Experts of a small language model.
Experts: 256 experts in each of 9 layers, 32 GeGLU neurons an expert, 4 picks a token, a shared expert of 64 neurons.
Training: a variant of SOAP for the experts, 243M tokens, 7422 steps.
Below are experts of layer 4 (counted from 0) of a mixture-of-experts language model. Rows are named router (the router's row for the expert), gate (a neuron's input weights, with its number), up (a neuron's input weights, with its number), down (a neuron's output weights, with its number) and show model dimensions 0-127. Each number is 50 + 12 x the weight over its row's rms, rounded and kept within 0 to 99.
After each expert's rows: a language model's description of what the expert responds to; "comes after" lists some tokens at least twice as common just before its tokens as in all text. This comes from a sample of Wikipedia text that the model never trained on. Tokens count by the router's weight.

# expert 3
router:48 52 33 37 41 63 50 40 57 62 61 42 53 62 61 47 32 56 63 38 39 69 65 66 41 51 62 39 46 52 60 48 48 38 66 47 64 36 28 41 38 47 51 43 39 60 28 55 36 41 43 59 38 42 40 63 65 61 61 63 60 54 25 48 33 63 58 59 62 44 35 36 32 66 55 47 46 57 73 53 44 45 62 08 33 45 55 28 48 62 36 50 63 57 41 37 45 65 64 46 36 54 27 49 63 51 61 63 63 56 39 46 54 56 60 30 40 40 60 56 59 59 70 67 44 41 38 33
gate0:58 67 61 50 53 56 67 65 50 76 69 23 56 70 54 50 54 62 50 47 47 41 14 45 41 65 39 69 64 49 48 65 52 57 53 49 54 46 31 47 52 52 35 37 53 67 36 76 39 57 42 28 41 39 64 53 64 62 52 52 48 58 56 38 71 71 58 35 29 50 45 22 48 39 68 35 43 53 50 42 49 59 60 50 51 32 46 54 64 63 40 46 60 42 41 48 50 49 55 50 68 39 48 49 52 45 58 26 61 46 32 64 43 34 32 51 28 39 48 69 50 38 41 47 47 66 56 38
up0:51 27 35 42 30 43 32 36 51 17 58 86 41 53 44 53 41 45 35 63 44 54 80 40 58 32 41 37 33 55 47 42 54 56 59 64 47 60 63 70 55 60 60 65 41 50 63 47 43 31 52 61 68 62 49 66 30 36 51 51 52 41 46 51 43 25 37 66 55 53 46 62 68 62 50 68 46 46 62 45 59 48 34 44 58 59 49 42 51 58 39 36 47 40 54 59 53 44 63 51 35 53 54 61 45 34 39 57 34 43 63 49 57 55 60 34 59 52 39 25 47 71 57 65 73 40 36 61
down0:63 29 56 53 37 57 63 47 42 40 38 46 51 55 53 37 38 43 55 60 60 65 71 48 43 55 33 38 54 46 46 45 69 71 63 59 85 56 61 29 34 28 35 72 57 62 50 59 40 45 27 58 51 63 73 51 41 50 52 55 45 64 43 60 46 39 32 48 58 54 59 56 56 30 32 57 37 57 60 15 38 67 68 52 58 55 57 56 65 38 49 36 45 71 59 58 50 54 49 48 58 61 47 60 50 55 61 58 52 57 17 40 56 40 40 51 37 63 55 43 53 50 35 50 22 37 45 48
What it handles: Line breaks in lists. Line-break tokens ending list items, table rows and section headings, mostly before a dash, pipe or new paragraph, e.g. species lists.
comes after: " |", ")", "=", ".", "|", "\""

# expert 58
router:22 62 50 71 31 47 47 64 44 49 56 68 46 62 64 41 56 45 27 33 38 35 33 64 45 57 59 39 77 38 59 66 63 54 45 50 44 52 53 47 53 35 38 70 52 31 54 63 38 38 44 43 41 55 49 65 47 29 30 65 49 46 32 40 47 66 63 32 52 48 53 69 31 44 33 65 42 43 50 37 69 55 43 50 40 44 68 70 45 69 71 53 55 58 41 66 41 71 58 64 51 66 58 49 36 55 60 35 49 65 54 45 65 33 57 47 64 54 48 52 41 63 33 56 51 31 47 43
gate0:41 65 47 47 56 59 46 41 33 62 46 53 42 62 32 40 69 48 47 46 63 45 57 69 44 31 45 40 60 37 56 65 52 60 46 69 55 34 37 54 63 61 41 43 58 56 50 61 45 51 51 50 13 34 61 35 49 79 47 37 73 62 54 31 46 62 39 53 56 56 67 52 49 39 56 63 79 73 47 48 55 53 62 61 77 44 35 65 56 42 57 50 27 37 55 50 59 58 65 44 45 47 36 42 30 58 35 75 65 55 40 36 60 57 44 35 48 50 47 38 50 43 28 35 28 57 48 48
up0:65 39 46 43 43 54 38 54 53 47 48 56 56 38 57 62 33 47 53 60 43 55 52 28 50 69 45 55 42 56 41 42 42 35 36 26 53 71 55 54 31 50 47 56 45 58 49 50 64 56 49 53 97 61 45 66 61 44 65 68 41 38 52 77 70 29 67 48 53 37 44 53 35 43 51 41 43 24 56 44 37 40 38 35 12 55 63 36 49 48 47 62 62 49 58 62 51 43 41 53 61 48 55 69 52 33 56 39 35 41 45 64 35 36 36 66 44 57 61 64 49 50 71 60 49 56 40 54
down0:79 25 38 29 40 53 23 69 52 37 66 39 52 61 56 50 64 54 29 54 72 57 62 25 52 36 61 54 42 53 53 48 61 62 57 52 55 47 63 64 57 64 65 63 60 37 52 60 67 45 72 58 48 65 41 72 40 44 44 54 39 26 61 51 36 42 58 39 58 37 37 62 27 61 58 51 59 39 43 59 51 52 64 35 36 42 58 55 54 37 55 61 32 56 23 39 65 56 62 46 29 61 53 48 40 44 45 47 26 31 49 47 45 47 56 54 46 50 42 32 58 42 56 63 45 36 66 47
What it handles: Coordinating conjunctions. Conjunctions joining clauses or list items, mostly and, also or, but, &, nor, while, often right after a comma.
comes after: ",", "s", "es", "y", "er", "ing"

# expert 44
router:60 33 39 50 39 36 33 74 49 32 52 46 47 69 61 53 68 59 44 35 31 33 56 64 58 48 44 40 52 31 55 45 68 37 50 36 56 65 66 52 43 42 36 37 43 32 54 51 58 55 45 61 53 48 39 34 43 65 50 60 46 41 46 31 52 60 58 73 62 38 56 51 33 67 35 54 62 55 41 35 64 68 60 57 41 35 67 64 29 39 44 50 50 64 56 43 33 62 51 67 40 48 38 47 25 74 46 44 63 67 49 44 70 58 60 61 66 64 61 63 29 71 51 62 43 63 42 42
gate5:61 44 47 60 47 54 30 49 64 32 33 44 90 64 58 47 39 54 51 66 67 46 37 52 45 59 36 40 64 43 51 62 55 44 35 32 42 51 29 59 51 52 75 74 27 62 55 39 50 39 29 37 38 50 55 50 63 51 44 53 64 24 48 42 52 62 49 42 39 66 54 72 61 46 24 41 63 64 52 49 50 31 34 54 36 66 60 38 55 49 34 62 54 49 46 49 54 75 54 52 61 60 53 46 46 38 63 37 56 55 48 62 76 28 57 39 56 55 65 40 52 54 61 41 50 68 47 54
up5:41 46 37 51 62 48 82 61 59 72 41 60 33 39 43 63 45 43 46 31 41 70 44 42 84 38 67 56 33 70 29 46 39 53 72 64 71 43 60 38 58 43 34 29 59 46 49 52 33 56 62 64 53 56 50 60 34 62 58 49 49 56 54 62 45 69 37 65 53 52 30 25 41 60 61 53 27 44 39 71 54 48 54 47 50 55 43 52 40 56 63 51 48 44 54 39 60 45 46 58 41 38 33 52 58 44 51 67 59 48 37 41 19 62 53 57 51 39 39 62 59 40 49 68 38 43 63 51
down5:56 42 74 63 30 55 51 49 61 50 58 61 53 27 33 55 60 68 31 61 46 36 49 51 51 41 52 65 54 48 46 49 63 54 68 34 52 56 63 50 59 43 52 42 69 56 57 29 45 41 64 33 35 33 70 53 42 29 35 48 69 49 51 55 60 47 36 57 41 61 57 45 59 46 50 35 51 59 60 35 73 33 46 57 53 32 38 43 51 30 52 36 52 31 65 46 50 24 72 76 56 57 31 52 79 42 60 51 53 52 43 56 40 39 64 46 54 46 81 32 57 44 60 40 58 61 40 37
What it handles: Range and score dashes. En dashes, hyphens and slashes between numbers in scores, seasons and year ranges, such as 6–4, 2018–19, 1936–37.
comes after: " 6", " 1", " 2", " 3", " 0", " 4"

# expert 17
router:69 53 56 26 45 30 42 35 41 67 43 51 61 56 38 65 44 29 40 33 67 49 62 57 46 39 68 40 36 51 39 49 40 36 38 63 46 50 59 49 67 60 41 41 59 25 61 39 60 47 57 48 63 51 41 53 44 38 49 59 37 66 50 32 57 43 50 54 63 68 23 38 70 70 36 41 38 59 29 58 51 76 54 51 44 37 60 73 36 46 70 54 51 54 57 58 42 54 31 46 45 67 71 53 53 30 63 48 62 41 68 38 57 46 49 68 65 33 51 43 38 31 43 45 42 52 68 49
gate3:57 58 31 62 31 64 33 36 56 63 28 54 41 77 42 61 49 61 41 49 67 61 48 37 39 54 65 42 41 62 35 59 53 60 48 40 42 66 30 61 32 38 51 45 47 59 50 53 58 41 80 59 56 36 59 56 50 50 49 50 36 49 42 63 47 49 47 51 40 60 58 24 40 69 49 34 48 50 47 53 50 81 57 56 60 53 50 50 45 46 62 39 54 46 66 37 67 46 33 49 29 62 60 78 46 60 44 31 39 43 43 57 60 68 34 30 28 50 46 53 46 47 68 58 45 42 19 35
up3:44 52 61 33 55 51 56 55 43 46 76 39 46 32 45 24 58 46 46 54 37 42 50 57 62 47 32 62 52 36 65 39 58 40 41 58 49 34 67 39 64 50 58 64 65 36 52 54 57 51 23 41 39 62 56 49 40 45 54 52 58 42 53 25 52 63 37 47 48 39 42 72 64 27 44 60 60 55 54 49 44 23 48 45 38 63 51 60 51 59 45 68 40 66 44 59 35 65 68 59 80 39 40 35 66 47 53 79 66 45 50 51 48 20 63 62 63 71 51 50 49 53 32 46 48 58 73 52
down3:52 49 33 46 45 64 77 58 32 53 40 54 44 66 25 33 63 63 51 54 42 63 45 29 59 60 41 44 69 53 52 57 30 60 57 49 57 53 55 64 53 42 73 61 56 57 37 57 51 48 50 27 50 76 65 40 45 59 57 63 69 39 43 40 37 61 64 40 47 45 43 75 48 48 38 51 76 45 29 42 25 44 65 41 61 65 37 48 47 62 27 45 63 57 69 46 26 43 45 31 49 35 35 42 65 45 48 69 53 49 60 38 44 38 43 47 39 45 55 38 42 51 59 48 70 68 44 53
What it handles: Word-initial syllable fragments. Short lowercase opening pieces of a split word, often after "a" or "the", such as mo(ulded), lo(ad), ra(t), ne, che.
comes after: " a", " p", " the", " t", " res", " b"

# expert 57
router:65 36 58 46 59 52 61 57 46 55 61 54 56 57 68 39 66 58 44 29 36 48 54 55 43 57 62 44 35 39 56 34 57 38 33 59 66 47 69 60 67 45 28 29 59 40 62 54 39 35 48 61 64 49 29 60 34 63 56 71 56 68 45 37 54 51 66 68 71 37 57 53 50 46 46 48 61 48 53 56 64 70 40 69 43 27 64 69 30 28 52 45 50 69 39 44 28 42 63 57 35 71 52 36 34 68 69 40 54 56 32 36 38 40 47 60 60 37 57 63 55 56 53 48 44 53 40 57
gate0:48 11 50 61 44 36 48 37 53 61 48 58 58 52 40 33 39 41 71 66 47 54 55 72 55 47 76 50 45 40 35 52 39 58 55 59 54 46 59 30 37 47 55 54 57 64 65 53 61 54 85 35 50 28 75 44 41 52 57 36 25 44 59 51 50 32 45 35 29 61 47 59 38 47 48 58 34 53 66 57 29 33 48 67 58 64 41 40 34 64 57 50 57 32 63 43 51 32 53 50 43 57 45 53 50 62 56 60 58 60 40 62 28 56 28 52 55 60 50 42 53 50 62 41 36 46 49 72
up0:31 50 48 58 24 42 49 33 50 46 51 70 71 48 46 51 31 45 35 42 49 66 53 62 60 54 72 28 52 47 36 47 32 39 66 58 29 54 58 43 51 52 78 57 49 46 68 42 69 34 71 50 42 52 68 47 46 52 51 50 49 60 37 36 55 65 36 33 61 64 45 70 41 38 42 45 59 55 80 68 39 49 47 54 33 48 39 50 45 56 54 72 49 39 80 45 52 56 38 56 52 49 55 57 70 56 53 55 43 56 27 66 29 53 49 43 59 51 44 31 61 55 47 46 27 37 40 69
down0:52 36 62 40 52 37 66 48 72 58 41 29 61 46 41 43 45 55 47 53 69 39 38 33 49 52 45 30 53 63 28 67 37 29 45 51 56 36 42 52 42 43 43 50 70 28 53 56 53 63 51 33 50 40 82 65 50 46 56 72 53 42 58 44 52 44 54 46 64 50 43 67 62 52 53 54 34 67 70 49 45 31 53 57 36 51 51 47 59 20 58 33 52 40 36 72 47 70 64 40 72 46 69 55 50 54 56 46 24 59 45 39 54 44 53 68 58 47 45 58 25 41 44 44 51 61 61 78
What it handles: Heading equals, linking verbs. Equals signs closing section headings, verbs like was or are after a subject, and word starts like ed, vers.
comes after: "\n", "s", "ing", " career", "y", "es"

# expert 30
router:66 41 58 47 58 51 57 60 48 57 62 51 59 57 69 37 64 58 43 31 36 43 52 54 42 59 59 43 36 43 57 37 57 36 31 55 65 51 68 61 63 50 29 29 61 37 66 53 41 35 46 65 63 48 30 54 32 61 61 70 59 68 50 39 54 48 66 70 71 39 54 50 49 46 48 45 62 46 54 51 62 70 45 69 41 28 65 68 31 29 50 43 50 69 38 46 29 41 66 61 32 68 53 37 34 72 69 37 59 57 36 34 36 38 46 61 61 38 59 61 59 58 55 45 50 48 42 56
gate0:40 42 50 41 38 43 54 43 50 57 55 42 35 27 48 39 42 49 54 58 42 59 46 41 62 18 66 39 68 36 35 40 45 72 46 21 37 78 50 50 42 68 41 79 46 54 40 43 59 54 45 43 48 52 59 47 50 50 58 59 50 56 79 64 48 55 50 54 48 53 34 28 58 67 33 52 34 33 62 57 35 78 54 41 33 80 52 42 45 75 35 54 49 45 72 58 55 47 78 43 49 50 42 68 53 61 52 68 45 50 51 50 54 57 52 52 39 58 44 40 34 33 46 61 51 45 60 47
up0:60 41 47 43 37 42 67 61 42 54 65 33 69 24 50 48 41 54 69 73 63 42 47 55 68 38 52 47 58 55 43 46 43 43 41 24 40 47 67 28 58 49 29 59 54 56 52 54 63 49 58 56 47 58 37 33 34 56 62 70 47 32 69 47 79 41 45 39 42 64 42 24 58 45 57 33 51 56 56 38 44 66 55 47 48 47 48 33 43 45 57 42 44 47 51 24 44 39 61 83 35 70 55 54 55 44 51 58 49 56 52 48 44 44 43 76 55 59 36 58 64 52 62 73 45 21 55 47
down0:76 40 63 46 41 18 50 49 54 29 33 63 55 41 74 49 17 64 66 52 58 51 67 36 33 38 47 33 40 46 54 42 34 38 63 63 59 51 44 48 30 46 55 54 58 50 41 48 48 39 46 62 56 54 55 49 63 43 55 38 43 59 52 48 54 54 54 53 52 36 46 41 48 52 55 47 53 30 40 30 76 82 56 68 49 49 54 72 50 25 68 61 51 77 65 49 49 51 62 42 64 58 37 41 33 40 32 60 51 71 60 50 62 54 50 51 44 35 41 48 37 66 57 42 59 63 37 51
What it handles: Table headers, region words. Table header and cell words like National, Democratic, Conference, plus line breaks and direction words like North, Eastern, Western.
comes after: " |", "|", " of", " by", " for", " from"

# expert 14
router:60 38 47 33 55 63 46 59 53 40 77 45 60 62 64 31 50 43 64 39 26 69 55 31 36 38 48 60 56 55 58 68 42 51 33 72 40 51 65 60 62 44 33 36 52 52 39 37 59 65 63 59 61 52 34 41 45 50 66 69 41 60 45 54 29 60 68 57 60 56 48 49 34 45 57 61 47 29 44 34 50 42 68 45 61 35 64 59 42 33 42 40 56 64 53 71 40 30 59 58 27 59 38 52 26 61 46 42 64 41 53 45 58 32 40 70 73 45 49 49 53 46 56 43 61 60 48 70
gate12:40 39 50 23 36 56 42 46 57 36 52 53 61 33 51 31 67 32 53 77 48 45 47 42 27 36 61 51 44 43 53 48 53 50 62 28 46 47 57 73 72 59 44 58 46 47 62 52 44 54 46 40 33 57 46 40 23 50 45 55 41 70 54 56 31 54 60 60 44 41 71 68 65 22 48 45 80 37 46 43 36 53 68 51 65 58 28 33 47 48 48 63 65 52 38 46 39 46 50 64 31 41 32 42 45 55 65 71 69 62 61 54 63 49 57 49 73 46 48 51 40 39 62 61 52 47 61 58
up12:68 66 48 54 62 36 51 42 50 49 52 48 36 36 59 44 58 29 54 67 44 44 63 55 58 47 45 46 43 57 37 48 37 75 52 53 68 66 43 39 44 63 65 36 30 54 36 24 73 57 36 44 45 58 54 75 51 57 64 71 45 47 36 57 41 49 60 69 56 46 58 59 52 65 40 28 50 63 28 72 41 41 27 57 52 53 72 50 34 40 63 48 60 62 37 32 51 47 39 38 54 58 63 43 77 39 45 53 57 61 45 32 26 56 33 68 53 47 51 48 42 43 29 34 48 38 44 41
down12:65 43 43 62 64 38 31 43 62 63 56 40 47 49 55 30 43 64 49 46 43 39 58 35 31 42 34 62 44 42 48 52 35 50 33 57 41 38 24 45 47 38 55 45 62 57 47 77 57 40 29 73 33 56 37 37 55 44 39 59 52 57 52 55 66 38 46 62 53 66 35 73 66 38 40 69 61 44 31 27 39 46 67 54 74 67 42 54 50 48 40 62 28 49 36 40 42 58 71 52 54 43 46 52 42 37 37 59 62 66 74 71 37 66 46 52 62 53 53 69 46 58 64 37 60 46 49 60
What it handles: Titles and office roles. Nouns for officials, jobs and government roles in biographies and politics, such as Prime Minister, Attorney General, chief, director, lawyer.
comes after: " the", " a", " Prime", " and", " of", " as"

# expert 18
router:55 63 42 68 48 63 54 63 46 42 51 40 70 56 57 48 57 58 39 70 37 51 65 48 57 47 43 66 65 48 59 63 50 50 36 79 47 65 58 39 63 39 37 33 69 38 45 67 43 34 53 49 44 29 36 62 54 58 54 54 75 34 43 58 63 40 54 55 67 47 54 62 60 38 48 40 29 63 55 62 64 58 59 34 57 38 64 53 51 44 45 41 64 58 39 30 49 29 17 39 57 62 44 54 46 40 36 36 60 27 57 29 34 44 52 54 52 43 66 68 38 34 43 40 35 47 31 61
gate0:53 61 44 62 46 39 62 65 66 50 59 34 69 49 45 46 69 64 45 42 45 44 55 50 41 37 45 55 53 42 32 34 46 40 40 49 41 52 42 47 51 45 35 27 46 63 50 70 50 46 22 07 71 37 69 68 54 55 30 47 42 48 46 60 44 47 57 40 55 48 61 64 45 43 48 60 32 61 48 57 69 58 53 45 40 31 62 74 61 60 66 64 42 38 41 37 66 61 34 45 63 76 67 51 78 43 55 38 66 39 43 68 59 60 61 54 47 39 65 49 41 47 48 39 39 56 46 54
up0:64 34 47 58 35 39 42 51 43 59 68 56 14 44 38 53 36 52 63 39 31 59 54 38 69 62 53 46 49 41 57 58 32 43 48 25 77 27 50 48 68 44 55 62 43 45 49 50 59 63 62 55 35 55 22 46 46 44 51 52 49 53 60 50 64 49 37 57 70 41 70 40 39 45 51 50 49 42 58 47 52 38 38 66 59 59 22 40 51 34 69 29 68 51 51 46 35 37 63 50 40 40 43 68 46 49 59 47 46 61 32 30 48 52 62 47 62 63 31 64 29 52 39 62 69 62 54 60
down0:38 38 61 52 36 51 54 42 50 52 56 51 64 28 45 40 55 52 42 33 62 41 46 59 44 56 58 35 37 45 46 39 62 59 57 60 38 63 51 57 47 33 50 59 67 54 67 61 38 42 34 66 37 41 70 78 22 52 54 66 35 61 80 67 51 56 48 65 55 46 35 68 52 41 52 37 58 31 52 55 45 67 56 26 46 47 48 69 57 67 45 54 35 43 35 67 31 73 52 58 53 65 54 66 65 55 51 58 41 43 42 42 52 32 39 53 45 50 49 44 53 44 60 27 16 58 63 34
What it handles: Example-list connectives. Such, as, well, like, including and part introducing examples or lists, such as elements such as, as well as.
comes after: " as", " such", ",", "s", " well", " is"

# expert 4
router:55 36 42 50 44 62 56 65 37 63 61 68 49 61 51 38 53 63 35 50 40 28 49 57 45 67 58 51 60 58 62 49 48 45 40 64 48 44 70 42 50 49 36 35 40 35 62 43 33 47 74 40 53 51 32 46 38 52 50 71 43 73 60 31 38 55 61 50 72 46 59 47 61 43 40 38 51 45 36 51 66 70 60 64 37 32 57 62 27 56 57 71 68 70 39 51 34 49 67 44 50 51 58 32 30 63 61 35 45 38 37 31 38 34 62 56 61 40 54 45 34 65 68 46 61 25 38 49
gate0:34 48 55 38 57 47 40 88 51 59 57 50 30 52 60 54 51 67 73 41 61 40 48 58 54 64 32 51 52 49 60 56 54 69 57 40 51 37 31 55 47 38 53 50 52 40 52 58 48 67 65 35 72 65 48 51 44 50 39 57 57 63 43 50 65 39 41 38 53 35 63 25 37 44 49 66 36 40 38 31 47 52 66 43 55 45 33 60 35 71 51 31 41 41 41 56 40 57 40 64 49 36 62 48 39 48 61 66 64 43 52 51 66 43 55 51 59 33 24 50 69 69 41 73 46 16 64 42
up0:46 58 30 30 36 58 51 96 24 62 41 49 48 49 45 51 50 75 70 54 62 23 32 94 67 38 53 69 56 38 54 39 44 77 49 55 50 53 59 53 54 44 48 44 44 37 48 40 47 42 43 52 46 69 62 60 61 63 31 66 30 51 60 42 39 43 60 50 44 52 41 33 41 56 35 57 46 47 54 45 44 50 70 52 43 54 43 52 31 53 58 48 59 54 48 44 42 37 33 65 45 39 50 43 54 53 57 59 61 45 38 46 62 46 57 54 43 42 30 53 59 51 53 50 56 20 44 54
down0:59 52 64 72 29 48 44 49 56 48 56 58 69 51 58 60 57 29 34 54 52 57 38 35 53 68 37 26 68 64 55 59 50 66 60 17 60 42 41 50 59 49 58 48 63 65 52 54 23 24 53 58 59 50 45 56 39 49 23 61 67 60 47 59 43 34 36 43 41 50 45 71 42 62 49 49 57 30 40 69 39 41 60 46 47 42 57 52 73 35 51 50 55 56 46 51 45 39 65 46 49 60 48 65 56 47 56 72 35 42 33 51 39 41 32 50 61 75 57 51 33 30 45 61 39 72 51 34
What it handles: Clause connectives and des-. Mostly the piece des (desk, describe, École des Beaux-Arts) plus clause-linking commas and conjunctions such as but, as, when, where, how.
comes after: ",", " and", " to", " his", " however", " her"

# expert 42
router:66 22 57 26 58 40 47 33 52 67 54 71 46 47 68 66 56 60 40 45 37 60 71 57 64 47 55 52 50 49 43 28 60 48 48 52 59 54 73 42 67 55 39 43 28 38 61 34 42 56 41 55 59 42 25 61 68 35 58 53 38 56 46 29 41 38 61 67 64 33 32 48 50 49 57 43 52 52 33 47 63 66 55 63 48 26 64 55 57 33 62 37 48 70 49 53 24 43 54 57 59 74 62 55 56 49 60 45 58 44 31 30 39 53 52 68 70 37 55 50 53 58 48 60 63 57 41 60
gate1:62 32 47 37 46 50 40 62 51 68 74 31 74 49 55 46 59 37 46 68 37 58 66 33 46 52 45 66 64 38 42 66 42 52 79 54 67 67 51 28 45 56 37 58 65 51 63 60 57 44 56 46 63 47 46 60 63 35 45 67 70 57 54 61 35 25 61 57 33 40 30 61 47 53 26 50 71 47 41 57 48 49 49 38 68 43 61 46 58 58 44 53 25 58 41 51 59 43 51 46 35 53 38 62 52 40 52 32 42 41 28 51 47 33 51 50 34 31 55 55 55 35 43 70 33 49 60 69
up1:49 63 42 56 37 45 68 48 73 31 45 45 08 63 63 41 40 41 51 35 50 45 35 55 53 17 53 59 46 55 34 48 59 64 31 59 39 30 51 71 57 31 58 51 62 60 39 57 53 58 52 47 46 71 33 44 52 63 57 44 36 48 44 68 59 65 47 45 79 59 55 54 46 60 73 58 38 47 69 41 74 47 55 51 41 44 28 41 51 52 44 32 50 48 34 41 58 49 44 61 53 57 66 47 32 48 46 85 40 49 59 51 36 56 60 40 52 68 42 59 47 52 46 44 42 39 58 58
down1:41 34 35 51 61 55 50 54 57 54 11 47 48 50 60 42 55 47 48 47 59 36 47 40 57 58 39 55 30 54 34 70 75 53 43 45 42 64 65 49 52 54 50 50 56 53 40 41 28 43 49 41 38 81 53 57 64 30 42 54 53 50 48 45 45 66 66 40 53 39 52 65 40 54 53 51 34 18 41 62 48 50 53 59 60 41 75 51 75 64 64 69 48 69 53 65 31 71 52 39 44 40 38 57 30 62 43 54 79 48 43 49 50 35 46 64 47 45 63 48 66 36 53 51 50 45 54 21
What it handles: Po, res, co pieces. Word-starting or inner pieces like po, res, co, inter, Tre, as in empowerment, positive, rescued, Commands.
comes after: "-", " res", " Indiana", "\n\n", " Pier", " \""

# expert 49
router:47 42 58 40 63 49 54 52 65 68 58 71 73 56 35 48 34 32 41 53 57 39 44 70 53 74 44 53 27 39 39 54 59 50 43 51 64 48 64 60 57 51 24 29 34 42 65 50 68 64 53 57 66 53 52 46 47 29 62 49 58 66 56 57 63 55 63 57 70 49 56 50 61 52 56 45 59 30 29 31 53 61 54 63 31 35 62 54 41 42 52 45 38 65 53 67 33 42 60 47 36 67 50 38 44 56 65 38 37 49 41 44 23 48 32 46 56 28 55 45 29 37 50 61 44 29 43 66
gate0:46 43 31 51 69 46 63 49 42 44 61 39 61 41 62 67 39 40 53 74 33 32 49 52 63 52 38 43 62 51 48 53 70 36 57 48 46 65 44 66 60 41 45 46 39 60 30 56 59 68 56 63 69 55 24 56 63 67 54 57 48 44 71 46 44 37 47 34 47 50 37 35 71 39 64 61 59 27 27 32 45 45 52 66 37 32 48 07 46 41 57 60 51 27 49 66 40 38 68 44 54 56 53 49 32 53 36 55 69 56 46 46 50 57 48 49 46 67 37 49 56 60 62 44 49 67 42 47
up0:48 57 51 44 34 59 48 32 57 42 40 49 56 43 40 45 42 66 57 38 56 50 66 60 29 34 58 52 61 28 47 64 27 63 32 46 39 40 45 20 59 57 69 22 57 55 56 50 47 42 52 35 42 58 58 43 17 66 31 35 71 44 55 49 48 31 48 59 69 60 38 44 53 50 47 47 52 78 53 76 62 47 47 38 62 44 70 76 51 58 45 58 52 57 62 37 48 62 23 57 62 39 45 52 63 48 45 58 46 45 55 71 52 66 61 37 58 40 62 56 66 48 62 55 44 34 62 49
down0:67 60 39 25 73 61 63 47 58 44 48 53 28 41 40 46 58 44 44 58 79 52 47 31 34 59 54 59 50 54 55 37 44 54 60 50 40 34 56 62 36 55 37 23 66 74 49 49 43 59 55 32 57 55 38 57 40 69 52 41 31 65 53 52 56 46 57 60 37 39 51 54 36 80 74 37 51 47 50 48 45 42 46 47 23 45 54 49 37 40 43 57 33 41 62 31 56 60 60 52 52 53 42 51 68 36 59 58 40 51 68 42 60 58 39 38 54 91 39 41 54 51 54 65 31 55 63 56
What it handles: Word-start after hyphen. Word or syllable starts right after a hyphen, parenthesis or line start, such as go in merry-go-round, top-goalscorer, mor(tality), To.
comes after: "-", " (", " \"", " car", "uro", " aut"

# expert 46
router:68 43 66 53 47 52 67 67 39 54 54 49 57 61 62 49 76 51 44 31 44 50 53 55 41 54 62 37 42 32 63 37 52 48 39 53 68 58 70 55 59 52 31 30 52 35 52 59 42 37 53 63 51 39 27 51 43 52 53 74 63 63 37 52 61 50 67 51 71 37 69 45 50 45 36 48 68 53 44 62 68 67 43 69 37 27 62 71 42 27 45 31 49 68 41 37 31 46 54 51 43 64 48 38 33 62 68 37 54 50 34 36 31 56 40 71 58 36 55 54 53 69 41 47 47 48 49 66
gate0:67 73 49 35 62 37 45 50 53 59 57 57 35 61 23 57 50 37 40 69 66 62 61 49 72 37 35 44 41 35 34 63 41 36 51 53 60 59 37 56 44 46 62 65 53 48 19 48 44 39 48 53 30 52 55 42 67 52 50 40 43 39 58 56 47 38 42 33 44 52 60 54 72 58 69 49 50 60 51 55 49 56 17 59 48 60 27 78 55 44 66 56 31 34 35 50 51 51 42 60 59 66 37 58 61 32 64 33 56 60 59 60 40 60 58 52 52 39 56 50 66 46 62 69 43 27 66 60
up0:26 33 43 69 41 56 44 45 55 57 35 48 49 50 57 45 40 59 57 47 44 23 45 64 39 56 45 53 70 73 54 41 50 75 57 43 33 51 54 67 56 31 39 60 53 58 78 45 50 48 65 36 63 40 65 51 33 37 36 42 69 58 42 38 55 73 30 73 62 60 42 36 26 50 42 72 58 41 46 37 52 39 70 44 66 47 59 27 52 60 44 58 68 51 58 51 60 42 56 42 43 39 70 46 42 54 23 53 46 49 53 52 61 49 37 56 50 66 37 52 43 70 47 41 51 69 46 35
down0:40 70 54 58 58 51 22 61 15 56 54 44 49 47 64 41 38 44 51 35 61 70 46 36 73 60 56 57 47 32 65 53 24 49 63 34 36 83 55 36 44 60 52 45 43 65 51 48 55 40 57 64 61 49 75 45 48 49 23 41 54 57 29 72 46 64 55 34 49 44 49 46 49 35 40 64 40 62 49 58 45 40 49 45 48 49 39 67 41 76 57 51 55 36 57 37 50 40 24 47 42 47 57 84 57 50 54 59 37 43 54 48 55 52 46 48 65 61 37 51 45 54 36 53 47 67 47 60
What it handles: Stat table separators. Semicolons and pipes separating numbers in sports statistics tables, plus byte pieces of Thai, Japanese and Korean text.
comes after: " 0", " —", " 1", " 2", "%", "0"